config.toml
d_expert = 64
activation = "gelu"
normalize_top_k = true
routed_scale = 1.0
init_std_router = 0.00606
lr = 0.00384
beta1 = 0.95
beta2 = 0.98
batch_tokens = 32768
train_tokens = 218700000
Below are experts of layer 5 (counted from 0) of a mixture-of-experts language model. Rows are named router (the router's row for the expert), up (a neuron's input weights, with its number), down (a neuron's output weights, with its number) and show model dimensions 0-159. Each number is 128 + 32 x the weight over its row's rms, rounded and kept within 0 to 255.
Before each expert's rows: "comes after" lists some tokens at least twice as common just before its tokens as in all text; "comes before" lists some tokens at least twice as common just after its tokens as in all text. This comes from a sample of Wikipedia text that the model never trained on. Tokens count by the router's weight.

# expert 35
comes after: " to", " he", " and", " who", " He", " also"
comes before: " the", " a", " to", " his", " in", " that"
router [118 180 173 139 150 118 108 115 162  85 159 146 208 178 127 147 117 105 181 143  73 115 172 157 156 124 142 180 113 161 151 158  77 180  90 121  89  84 120  68 126  81 144 158 117 131 167 117 135 102 115 118 103 139 115 130 134 152 138  95 179 214 134 135 121  86 156 108 122 122 129 124 172  90 138 103 149 169 118 103  88  86 123 127 127  93  83 142 103  98 132 127 178 140 132 157 130 158 113 162  56 222 159 117 179  81 154 164 109 155  70  82  96 177 125  94 138 112 130 110  67 128  66 126 129  74 104 115 160  85  97 144 129  93 159 133  95 139 144 168 112 148 112 145 146 113 177 103 102  77 157 102 105 135 150 125 206 129 154 132]
up0 [ 71 203 122 141 115 105 113 114 138 102 158 137 146 132 101 148 147 131 157 167 106  71 152 105 149  98 110 107 156 113 163 133 113 141  70 142 143  79  77 105 175  78 191 182 132 164 112  76 119  85 126 223 171  50 113 132 102  89 127 117 160 100  68 127 133  66 104 167 133  76 177 112  83  71 133 144 129 131 155 115  97 132 114 118 179 127 101 100 112 103 112 109  83 148 125 212 152 113 162 102 119 123 111 145 138 122 117 134  82 130 189 127 104 115 155 160  94  78 103 192  54 118  72  98 114 177 107 165 135 111 138 131 119  94 108 138 149 104 139 125 119 169 123  78 107 132 122 144 152 107 142 131 116 121 104 129 125 149 122 116]
down0 [119  96 168 209 134 139 186  72  83 114 115 132 131 138 127 144 193 149 153 143 126 122 145 195 111  69 122 179 148  30 137 132 112  81  96 129 141 173  50 164 136 156 104 143 155 171 114 106 129 177 133 123 148 184 164 169 155 120 113 156 137  58  84 173 168 118 117 128 148 168 172 117 133  82 143 119 167 180  96 183  80 150  83 133 155 162 127 179 106 133 115 152 117 129 166 121 189 140 119 147 144 100 134  74  97 151 153 101 129 171 134 152  85 124  98 134 111 135 107  87 157 114 108 148 176  77 155 140 134 121 125  68 138 154 116 139  65 104 144  64 104 156 170 155 130  76 112 161 146 140 192  80 163  83 144 157 142 150 157  67]
up1 [ 57 162 173 129 161 106  65 157 172 148 135 139 132 165 146 137 122 177 156 141 115 160 124  98 177 131  76  83 100 170 110 103  38  95  97  89  67 123 125 143 166 142 150 142 142 144 119  95 171 138 137 104 140 119 177 144  98 178  81 134 129 167 127 160 148 123 139 110 170  89 149 107 152 101  89 125 115 110 153 108 135 135 149  85 118 130 145 202  92  83 153  63 159 143 144 119 123 140 158 159  40 101 139 117 126 139  80  74 149 135 134  75  88 132 137 121 186 116 104  82 154 211  90 117 124 144  42 162  74 119 149 130  92 134  78 117 126 114 116 179  90 155  89 125  87 145 185 152 137  88 185 151 180 143 164 145 150 119 134 118]
down1 [131 130 165 180 104 168 124 140 131 167 143 132 121 122 147  97 104 198 147 115  68  77 163 114 122 123 137  92  75 148  86  86  78  94 137 149 109 153 116 105 170 155 106 150 118 111  94  91  89 136 171 108 124 142 119  71 147 166 105 138 130 144  86 153 163 146 145 132  93 142  91 112 113  96 120 171 163 161 112 114 132  95 147 129 111 128 141 152 127 115 104 124 131  87 148 140 180  86 172 113  63 155 166  88 106 146 134 151 153 170 169 118 175 137 147 112 101 181 113 117 144 143 114 121 145  93 165 135 154  91 157 145 160  57  99 187 119 134 135 189 131 116  60 139 124 170 126 151 134 151 109 111  87 118 101 147  86 117  96 115]
up2 [ 96 187  89 136  93 109 115 152  99 140 111  97 203 138 128 116 156 136 157 119 108 195  68 114 152 150 159 110  95 169 136 148 160 149 171  90 157 116 117 173 138  97  98 182 111  87 161 126 107  88  89  97  97 145 159 168 128 163 117 174 141 116 102 163 126 112 125 131  63 114 178 117  87 101 156 149 104 108 112 125  90  97 118 171 131 145  86 102 181 130 103 104  94 135 121 106  98 118 139 188  91 160 149 108 108 114  66 123 125 121 160  68 147 164  80  48 143 111 151 108 143  67 151  95  83 117 116 141 141 150 116  79  82 174 130  98 126 132 170 165  75  80 143 202 108 138 191 175 119 215 151 125 157  98 113  90 165 128 104  97]
down2 [ 90 131 123 155 156 217 114 117  95 143 127  79 166 108 129 144 114 171 111 115 158 158 144 138 147 129 125  69 135 130 101 126 139 121 170 125 105 169 104 173 141 122  51 108  84 133  96 131 117 124 130 150 142 159  87 163  95  73 133 169 164 136 108  87 157 152 186 140 123 127 156 194  93 121  86  99  98  79 142 152 107 144 105 130 117 123 126 114 141 128 154  89  74 127 141 177 146  59 103 150 129 109 136 174  97 112 165 216 157 125 203 150 162 172  55 126 116 133  68 130 107 139 150 114 115 156 180 115 169 129 132 118 138 133 130  83 166  78 129 180 119 130  95 156 148 121 100 133 129 178 113 180 160 119 146 128  71  68 172  87]
up3 [138 138 155 155 138  86 149 124 132  92 138 135 130 155 150 142 140 132 111 176 143  56 103 117 114 140 189 150 101  98  90  97 101 161 175 127 117 142 148 149  96 154 154 142 134 186 169 115 144 141 162 100 146  99  25 110  92  94 114  94  64 139 141 136 111  85 134 125 130 157 153 161 116 119 178 110 103  96 146 137  96 160 122 162  89 180 173 207 142 119 208 140 118 137 156 142 153 152 135 131 106 118 138 178 102  73 130 182 109 107 119 126  81 140  97 173 135 118 158 112 152 153  86 189 157  92  94 154 139 136 120 206 156 170  53 117 165 156 127 141 157 168 131 163  86 108  98  42 109 106 108  77 134 130 154  71 176 135 145 148]
down3 [107 120 122 109 117  97 110 216 124 163  59 132 117 134 184 122 121  94  67 144 130 197 134  18 109  98 148 149 128 131 131 108 130 111 145 126 154 145 130 140  99 105 133 106 142 147 122  48 147 126 133  48 118 146  83 137 158 141 131 119  76 116 172 148 191  96 142  86  77 158  83 134 106 127 104 159  89 148 210 162 140 110 138 162  81 114 120 111 101 105 107 173 116 158  52  98  97 106 178 159 147 143 132 140  90 202 144 162 140 112 118  92 150 106  83 158 119 147 107 152 135 107 145 163 152 130  68 115 152 111 139 150 113 133 157  76 118 151 113 106 133 107 111 125 146 105 154 157 158 112 153 128 174 125  87 121 107 136 146 119]
up4 [114 101  73 121 107 114 132 100 130 189  96 125 116 108 114 183 113 159 148 135  93 145 149 139  91 128  79 108  68 129 154 140 127  96  57  88 123 168  84  85  89 105 104 154 140 125 118  90 143 121  93  95  98 166  70 105  64 113 158  51 146 167 112 171  87 154 177  81 157 180 146 112 118  63 183 148 186 174 149 112 130 121 142 101 163 170  88  74 153  89 150 119 112 147 111 128 208  92 132  85 160 157 156 175 118  80 141 156 150 116 103 170 155 144 102 157 101 166 130 133 213  93 125 221 171  77 143  95 176 125 104 118 108 119 154 192 142 159 105 104 103 141 145  94 147  85 100 157 112 125 152 143 161  48 141 198 185 156 165  40]
down4 [127 139 140 173 159  90 159  80 156  90 135 127 141 156 129 107 135 154 159 138 154  79 196 157  66 136 158 108 133 103 108  84  99 116 123 132 121 114 144  78 103 114 131 130 152 185 129 183 123 142 149 143 147 122 158 130 163 180 166 180 137 111 178 161 141 148 128 152  91  61 177 172 125 120 156 167 102  91 117 170 162 144 127 116 138 176 118 160  92 132 118 106 164 121 110 180 118 138 198 168 144 144 135 129  63  90 132 105 143  73  92 106  58 150  95 114 143 115  88  97 129 164 126  85 117 135 139 210 101 147  67  60 102  98 121 112  68 115 171 125  85  89  57 195 180 109  99 138  82 198 142 107 126 154 100 103 111 153 111 131]
up5 [136 224 162 127 118 113  90 113 175  84 100  89 141 147 130 160  27  91 127 125  79  74 140 136 123 172 110  92 148 134  68  93 154 122 180 134 174 153 163 117 124 124 104 171  89 142 180  93 110 123 127 130 140 152 128 140 110 140 163 190  96 143 105 125  95 123 119 128  66 133 130 170  86  60 179 150 187 146 111 178 101 148 137 153  94 205 131 142 149 130 137 131 114 108 122 135 177 164 166 159 105 158 112 141  84 120  84 167 108 165 161  77  81 188 140 171  71 105 132 188 181  96 162  98 143  71 145 131 179 153  91 151 150 100 118  86 131 166 142 153  75 136 102 154 141 122 170 109 143 116 104 138 213 160 153 116  90 116  96 137]
down5 [ 61 115 154 175 135 176 139 115 116  76 154 122 163 114  95 120 148 106 130 146  92 150  88  78  75  86 135  94 117 148 189 149 105  54 165  85 121 101 105 156 164 122 163 153  58 147 138  55 119 117 109  67 131 105 158 156  96 148 145 190 157 129  84 133 149 153 119 143  74 147  84 114 101  90 165 176  67  80 130 114 126 173 112 188 164 128 173 149  98  73 130 143  70 124 181 133 110 137 158 152  89 180 140  50 118 174  97 163 109 132 156  87 148 102  60 122  57 166 101 175 149 138 155 138  97  61 104 157 127 104 102 123 141 123 105 137 126 172 117 163 140 134 112 147 110 154 164 187 157 141 113 103 139 138 109 145 105 110  48  80]

# expert 41
comes after: " The", ".", ",", " the", "The", " that"
comes before: " was", " is", ",", " were", " are", " had"
router [ 96 172 106  80 115 167 158 118 177 167 180 135 121 141 134 140 122 151 138 142  64  26 119 109 152 167  78 115 159 137 121 128 110 125 165 103 107 128 106 150 137  66 125 111 156  89 154  94  67 123 149 133 118  83 136 127 120 146  93 125 121  95  99  93 124  72 173  63  69 125 130 121 155 146  88 166 107 140 166 165 153 147 130 128  95 128 145 131 132 111 113 102 138  79 150  85 128 150 149 118 114  98 115 103 107 115 125 120  83 111  84 102 156 166 168 153  91  95 183 112 142 168 108 126 111  67  80  99 127  74  80 148 120 108 144 115 184 115 111 123 120 167  95 113 107  95  53 154 135 121 133 180 100 118 184  98 106 188 163 145]
up0 [178 121 125 108 191 139 171 115 114 201 163 101  82 124 162 122 137 159  96 140 132 192  99 127 111 148  97 156 114  80 183 117 109  87 133 149 117  43 141  98 127 119 116 117 136  91 134 153 138 147 132 137 157  96 154 193 162  92 140  63  96 171 132 160 153 167 139 143  94 179 208 140 113 181 127  68 112 126 126 110  88 164 177  77 123 186 136 128 121 130 147 100 157 116 137  91 129 139 140 129 108  91 121 166 133  95 146 126 119 126 151 196 102 129 146 150 121 109 156 115 171 121  72 110 111  50  72 144 184 108 135  87  81  71  80 113 132 115 174 125 111 119 136 127 134  49 136  82 151 118  86 118  98 147 178 108 147 149 120 173]
down0 [186 176  83 112 118  49  93 113 139 149 140  92  82 104 201 106 106 113  91 129 128 178 130 110 129 125  88 136 117 148 157 160 137 194 181 129  87 121 120 172 103 106 117 163 136 141 103 121 127 143 167 114 110 168 148  66 128  78 119 119 124 169  72 120 147 112 133 139 131 128 130  92 159 146  76 104 114 168 119 156  96  91 157 129 107 159  53 165 106 149 103 114 129 142 102 130 147  95 115 133 111  93 149 143 127 134  74 119 124 130 171 131 210 189 104 181 129 117 200 103 152 119 156  88 132  96 126  90  97 148 164  92  98 210 148  66 103 138 140 104  51  93 149 130  92 149 128 145 161 152 108 140 174 161  95 146 244 139 130  90]
up1 [125 137 171 124 135 158 151 193 126 180  96 133 110 187 188  98 105 135 115 116 107  41 200  83 109  95 148 122 122  91 186 143 134 142 150 130 110 126 157 104  77 101 169 143  81  95  62 138 116  92 102 100 147 138 150  79 147 131  88 175 134  94 176  77 100 146  99 147 145 108  91 108 203 105 129  92 104 142 135 139 135 160  77 144 157 106 136 139  94  95  95 115 154  91 145 115 168 171 152 105 126 140 192  96 102  92 140 128 119 139 152  79 156 157 161 109 126 129 179  97 157 156  95 156 137 110 147 130  90 160 203 136 105 191 135 130 160 155 123 106 135  83 155 145  80 109 139 140 119  86 173 123 123 112 147  85 149 156 172  93]
down1 [147 151 112  55 162 157 115 151 135 228 123 152 105 145 171 119 148 162 120 130 179  70 168 126  83  97  90 182  99 138 135 100 106 181 147 102 146 144 125 186 120 133 139 179 101 131 143  42 161  84  96  84 137 168 146 126 101 163 100 134  88 132 130 134 156 118  35 122 156 105  73 103 114 214 103 115 137 137 149  83 126 112  76 136 207  94 179 124 105 132 137 143 156 143 132 129  96 136 139 125 134 126 147 136 135 177 179 121 118 103 194 160 147 119 191  91 153 155 170  90 158 101 108 140 103  41 124 156 184 178 170 133 155 119 117 149 165 111 153 114 124 119 106 107 119 100 132 145 148 168 153 114 130 132 127 116  82 148 151 121]
up2 [151 159 107 137 111 128 151 132 137 112  98 162 188 141 181 117 151  80 162 174  98 132 113 107 147  99 135  94 142 116  69 125 136  65 141  76 211 124 108  89 148  91 160 153 132 145 112 124 127 127 138 129 140 130 168 128 130 145 184  77 109  80 127 154  30 120 118 115 134 124  72 132  97  95 109 146 153  74 102 122 141 203 134 127 151  83 171 131 159  78 161 129 123 118 145 148 138  96  85 130  91 135  93 133 150 183  89 128 106 120 128 130 155 189 180 147 156 131 133 100 102 120  74 153  78 129 147 151 122 119 186 117 166 124 117 117 172 107 118 165  96 161 107 136  99 128 155 173 101 126  96  85 186 114  82 122 133 126 140 103]
down2 [137 151 109 125 166  86 132 129 122 144 119 120 197  30 164 113 142 139 156  80  59 102 131 121  97 162 159  79 130 113 166 128 102 116 117  89 175 143 110 118  94 110  89 139 142 141 129 112  94 146  95 164 124 132 164  91 133 139 126 123 139 140 129  59 156 134 191  71 125 151  83 117 151 133 132 100 149  97 115   0  84 128 197  68 129 108 159  78 119  91 123 140 140 116 118 116 213 102 153 105 112 146 116 122 131 111 137 107 102  78  54  91 138 175  99  91 142 183 200 191 170 152 140 140 113 151 135 125  86  96 123 141 135 116 120 137 154  73 126 166 108  97 167  94 172 130 185 163 144 102 100 115  83 100 143 124 114 140 107 125]
up3 [104 132 151 105  96 111 117 167 133 138 102  83 174 132 149 135 111  93  96 125 122 136 139  97 142 153 124 138 149 100 141 140 122 157  69  95 127 146 128 130 129  85 176 132 149  70 176 155 198 139  96  88  77 125 145 135 119 101 157 164 146 183 125 141 177 109 116  66 119 128 127  86 158 173 119 141 128 127 124 146  53 121 147 144  31 127  97 160  69 127 129 123 111 165 119 140 157 143 168 159  79 106 121 105 166 140  76 171 165 145  97 115 168  96 126 167 138 120  99 160 111 132 101 181 108 102  92 211 158 133 138 126 109 145 128 146 163 130 117 104 123 129 101 174 117 141 141  64 152  97 112 145 150 132 168 172  80 149 189 103]
down3 [ 95 178  90 170  88 111 123 145  84 133 147 120 152 112 124 156 168 155 122 100 143  51 142 169 199 138 118 136 109 158 112  86 225 118  86 126  94 139  84 134 120  66 188 155 108 121 135 176 155 117 144 138  76 147  87 135 164 128  84 115 111 172 138  92 130 144  97 130 157 148 117 106 182 156 150 128 161 164  93 129 135 116 108 112 146 122 100  94 148 109 103 182 157 141 133 116  82 132 137 164  90 109 125 134  71 144 155 147 114 158 103  88 132 135  90 136 167 120 119 121 139 152  76 156  80 124 103 156 195 150 143 140 156 161 119 126 118 161 123 119 138 124 120  65 136 160  49 132 133 105  96 191 124 185 135 106  89 118 165 113]
up4 [115 127 169 106 139 157 151 138 128 194  70 140 108 160  85 115 116 104 157 139 104 153 108 143  99 118 121  56  82 166 124 139 155 106 142 135 192 102 113 141 130  72 106 114 143 138 111 134 166 127 146 176 135 157  94 119  99 165 157 173 204 179 180 157 131  99 146 119 172 125  66 156 190  77  93 107 132 106 113  92 115 130 133 168 141  94 134 148 111 132  73 134 155 190 120 190 107 122 139 143  90 135 115  80  82 204 157 134 133 168 137 133 103 124 131 131  70 137  86 141 142  98 121 141 162  91  88 133 152 113  79 154  97 153 158 124  47 125 152 141 120 116 141  92 142 126  90 104  76 136 165 123 181 196 157 125  95  76 118 144]
down4 [133 121 199 105 129  81 107 132 104 136 127 213 137 156 163 124 157 136 143  98  70 118  61 122  81 127 111 153 124 133 142 168 193 133 191  83 134  96 201 170 105  79  96 109 159 144 117 152  97 140 114 127 146 129 104  39 154 142 121  45 163  95  93 145 204 120 143 126  99 128  53  85 147 113  77 147 118 191 131 109 139  90 138 140 150 111  90 148  97 105 141 161  95 104 146 166 100 138 117 147 120 113 115 104  79 162 175 127  77 184 118 171  83  56  76 154  85 101 119 113  86 119 122 144 113 145 124 123 132 210 103 183 148 129 143 138  86 117 152  57 152  85 112  98 128 129 116 106 153 127 138  90  50  98 118 152 148  95  88  55]
up5 [172  91 167  89 146 134 209 168 163 154 153 140 142 139  83 112 136 116 161 119  79 137 107  73  78 150 127 115  94 130 124 178 129 167  74 171 162 117 129  87 133 157 118 122 167 132  97  80 115 189 120 206 119 113 157 156 124 117 104 161 168 120 118 133 127 133 132 114 102 186 175 114 116 122 132  94 149  98 109 107  74 107 139 167 147 148 129  92  77 123  91  67 143  96 112 108 102 120 127 115 162 201 119 165 127  86 121 100 122 165  88 170 142 153 187  88 126 149  84 134 104  94 125 171 126  73  81 151 134 107 144  90 164 153 126 143  86 148 162 193 132 154  83 171 140 104  66 139 138 135  86 102 174 132 141 103 160 154 106 120]
down5 [107 173 127 139 188  83 188 139 101 149 135 127 101  94  81 127 173 127 156 126 146   4 135 138 135 136 136 156 157 150 150 168 116  71 163 106 124 142 123 104 149 122 128 161  81  67 148 133 129 103 115 142  81 111  68 162 121 137 126  82 140 115  79 144 140  59 182 147 108 148 144 113 154 104 153 118 121 121 119 111  90  99 134 137 162 152 180  79 134 134 104 109 116 105 153 162  46  81 100 166 151 101 101 142  89 126 117 151 142 148 104 123 150  64 101  84 128 166 121  47 114 133  63 164 150  50 180 198 107 143 115 191 105  76 184 119  59 160 161  53 162 136 143 144  49 150 148 141 159 165 143 149 125 138  92 139 149 180 125 153]

# expert 81
comes after: " the", " The", " his", " with", " that", " for"
comes before: "'", ".", " to", " and", " was", " in"
router [111 156  97 120 113 141 109 123 149 149 135 192 131  88 159 122 153 104 162 147  89 150 119 106 148 105 130 132 132  95 169 201 160 127 176  65 134 138  88 103 145 103  78 101 130 121 176  96 119 165 139 139 168 140 125  62 127 171  75 117 138  76 118 138 103  85 159  89 144 145 142  95 117 107  49 139  85 134 165  96 193 181 188 143 105  64  94 114  68 127 162  69 147 139 149 103 106 121 121 160 123 105 161 117 136 127  81  80  76 140 140 102 146 122 166 132  11 141 132 118 112  70  97 174 136  99 120  69 139 108  83 143 139 132 150 132 152 120  70 133 130  82 129 100 172  85 121 166 109  86 171  81 105 131 159 101 136 159 148 105]
up0 [ 95 127  91  89 129 159  83 128 124 170 102 136  99 170 148 103 125 143 147 144 130 167 160 150 150 163 136 138 124 141 126 131 173 119  80 132 194 129 159 105 171 113 181 157 108 132 132 111 126  58  88 176 130 125 107 168 121 146 142 127 102 147 119 141 122 148 166 146 135 180 125  36 147 140 138  77  96 112  79 113  92 161 152 187 127 137 157 187 109 125 106 109 161 124  88 128 103  86 181  85 151  76 167 115 146 141 133 128  95 135 171 102 140  88  96  99 161 178 147 101 140 138 147 147 173 147 152  84 123  91 163 114  87  65 161 113 137  18 171 110 134 119 104 123  64  95 162  95 129 135 131 125 143 119 141 128 114  85  65 101]
down0 [134  91  78 113 121 147 135 136  92 193  68  92 152 120 117 140 156 153  85  94 116 158 142 159 142 128 116  69 115 138  47 116 181 129 136 174 189 118 148 109 131 122 173 138  93 127 142  74 134  71  91 122 112 138 149 130  88 135 142 128 120 121 117 138 203 103 105 100  73 136 133 148  73 149 208  61 147 152  85 125 102 133  96 132 120  93 119 190 120 102  93 166 149 168  45 124 137 115 118 137 126 159 155  95  73 142 111 137 178 173 118 126 171  90 119 142  92 101 118 120  87 109 145 164  78 140 144 152 100  72 224 111  63 152 133 152  88 151 157 132 153 165 115 127  95 215 110 190 206 134 118 134 104 122 190 161 166 155 161 174]
up1 [108 119 149  99  92 138 107 113  95  72 118 112 137 162 164 115 117 145 145 173  96 133 162 147  96 123 111 129 129 129  76 170 126  66 141 155 201 180 114  56 145 185 151 134  90 142 160 104  79 106 103 140 173 150 177 111 156 110  64  71 149 129 146 117 123 178 145  98 118  83 134 167 189 143 103 168 115  98 122 166 138 101 182 103 137 229 132 175  84  99 119 142 173 105 127  94 100 132 133 202  84 152 131 155  58 140 119 145 133 159  90  78  99 155 135 129 178 156 130 159  60 157 110 148 117 116 133 143  99 121 104 144 138  68 123 121  98  85 121 140 133 154 120 109 116  92 143 201 141 117 111 128 161  63 128 122  63 141  99 164]
down1 [132 161 141 166 176 131 103 159 128  97 115 107 119  88 167 109  80 165 136 103 122 143 149 122 117 105 135 106  77 110 118  85 106 118 155 126 148 176 110  98 135 106 143  94 137  81 142 129 105 145 168 146 161  46 103 147 143 147  76 115 154 137 140 142 123 160 138  67 188 139 143 146 135 130  98 117  51 106 100  53 190 106 133  95 147 143 176 131 190 136 129  96 117  96 116 158 176 149 173  76  77 144 162 128  94 131 133 162 144 132 107 141  83 117 111  95  89 120 127 190 187 145  98 140 130 129 168 110 183 150  84 144  85 165 151 133 135  73 108 121 143 213  99  80 147 115 120 159 117 141 114  96 206 127 174 138 148  87 150 118]
up2 [157 133 128  77 111 122 163 113  75 105  92 168 122 154 149 112 115 137 122  86 118 157 125 140 122 111 164 106  71  54 163 126 120 140 149  62 159 167 169 129  81 166 167 173  70 115 187 153  81 100 163 147 130 175 139 105 108 113 143 185 105 118 125  65 154 137 146 152 131  90  98  96  90 117 129 149 111 112 133 113 125  96 127  90 127  67 107 128  18 147  96 117 152  92 122 176 101 129  92 128 171 165 122 108 127 130 176 120  90 104 129 142 118 104  20 119  45 196 118 157 186  90 179  98 164 132 184 150 166 124 155 149 112 128 120 130 139 164 139 134 106  75 172 139  64 127 143 137 122 152 132 199 133 144 181 130  64 160 163 126]
down2 [ 84  99 106 144 178 192 138 130 103 152 102 161 109 124 135 114  85 114 189 152 120 100 166 159 129  73  85 120 115 154 141  96 198 164 103 164 127 103 119 136 148 130 127 126 122  71 105  99 179 149 167 124 115 165 147 160 145  81 180 118 178 116 128  70 184  73 118 193 100 136  80 135 133 139  99 161  73 177 144 124 100 162 115 152 132 110 104 112 170 118  58 169  65 119  87 132  92  82 103 155 197 162 140 219 147 130 155  30 129  94 125 139 150 136 151  65 138 115 130 127 133  98 141 168 169 112 152 139 113 115 124 105  82 136 116 116  99 136  84 186 151 147 139 151 121 167 127 173 141 153 126 205 141  44 121  94 116  85 162 135]
up3 [118 122 138 158 120 112 109 159  73 131 136 171 129 134 143 138 102 112 210 141 154 133 153 122 153 107 106 136 110 143 109 110 137 113 119 145 108  87 114 171 102 111 132 154 111 123 128 128  98  77 163 123 120 131 134 115 168 120 179 119 139  83 102 132 101 115 141 116  86 102  96  89 106 132 136 155  96 108 171 124 130 138 155  68 180 117 116  42  87 125 143 101  83 139 133 135 115 182 166 130  50 138 159 138 154 130   8 131 147 150 201  99 124  95 119 159 119 138 103 183 117 138 152 106  72 142 130  76  85 138  73 163 179 140 139 112 129 132 147 121 159 203 143 133  93 104 107 153 144 137  80  97 129 125  98  79  98 191 178  87]
down3 [126 131 103  88 115 118  72 106 140 165 145 135 164  97 100 114 106  96  59 147 163 145 131 115 107 118 121 127 101  76 108 131 114  81 127 133 114 112 138 108 111 155 193 143  82 129 161  95 126 105  92 128 123  93 117  82 126 152 155 103 130 122 137 121 175 137 122 173 168 123  59  82  83 159 114  80 158 133 136 165 107  88 121 105 172 120 110 115 118 176 150 168 116 195 111 172 217 120 100 122 122  87 188 129 134  49 109 150 158 163 113 143  93 116 143 132 154 103  89 212 223  79  95 149 141 123  86 131  89 112 150 142 152 120 107 116 112 130 147  96 158 112 173 131 100 113 108 162  90 125 137  92 171 110 129 111 132 155 114 111]
up4 [ 42 143 136 165  97 144 125 104 162 142 158 131 150 120 105 106 126 106 204 125  78 109 129  88 124  88 121 150 140 166  58 180 121 178 182 125 143 159  98 140 118 128 136 150  92 164 100  52 142 159  84 106 111 161 174 145 188 186  97 153 145 146 100 112  84 114 164 102 152 188  91 166 120 168 115 143 104 110 162  87 185 153 162  30 104 146  73 184 179  85 154 118 150  81 105  43 105 134 142 131 107  90 143  99 119 112 179 150 140 134 160  68 129  97 114 134  83  73  98 100 159  96 150 159  93  80 152 111 155 110 164 152  95 177 136  84 136  91 124 147 119 148 124 160 171 166 132 116 114 115 218  73 137 132 104 158 196  81 104 144]
down4 [115  51 155 100 169 159 143 164 208 125 130  83 146  92 152 160 143 147 105  86 107 138 143  85 104  93 158  77 180 118 127 125 155 130 134 152  92 116  81 159 164 163  59 108 132 120 149 116 124 127 140 123 148  81 103 165 180 165 155  84  80 195  87 143 149 154 114  97 103 192  93  97 169  93 112  63 120 144 157 150 169 122 109 121 132 159 160 178 144 115  50 125  74  76 167 138 156 188 144 129  66 165 133  55 101 169 104 168 117 123  76  77 130 103  86 115 146 102 171 112 109 182 146 107 143  91 118 110 151 116 127 100 145 167 110 129 139 148 147 174 153 192 122 128 113 102  89  81 133 174 139 134 111 193  72 155 136 190 109  89]
up5 [112 179 132 192 185 170 146 152 152  77 126 168 110 153 153  58 142 111  93 130  55 120 143 134 150 110 123 144 160 135 141 110 158 185 100  65  93  68 167 174 133  68 138 139 142 208 101  94 165  69 131 119 148 115 125 134 131 105 111 166 167 108 142  81 161 112 179 104 106 110  92 147 168  68 165 148 176 109 138  67 114 179 144 160 138 176 158 113 179  74  98 117 157  81 163  85 109 100  95 127  98  93 104 110 123 223  88 151 104 127 127 154 105  96 149 119 121  82 109  93 136 187 120  92 100 176 105  76 115  91  96 164 175 180  69 145 150 121 124  83 165 175 118 140 109 117 136 108 154 152 140  83 142 136 154 188 130 120 125  59]
down5 [126 135 183 138 155 172 101 142  91 101  42 152  96 157 153  59 173  51 123 160 137 170 121 158  71 127 174  97 160 111 123 143 127 165 104  94 132  87 154 164  56 145 127 105 172 154  79 173 105 101 133 106 139 117  79 122  90 132 156 129 130 112 146 219 188 143 156 140 120 172  99  73 128 127 126 141  96 143 145 185 176 126 156  65 157 110 140 152 124 146 114 169 100  91 157 111 106 177 147 116 134 146 171 145  69 191 124 144 117 128 142  98 147 122  98  45 105 134  78 139  82 101 154 111 177 150 118 104 111 136 116 100 154  95 100  89 158 135 174 131 140  39  77 119 146 112  77  60 134 164 102 125 130 156 180 125 175 186 140 121]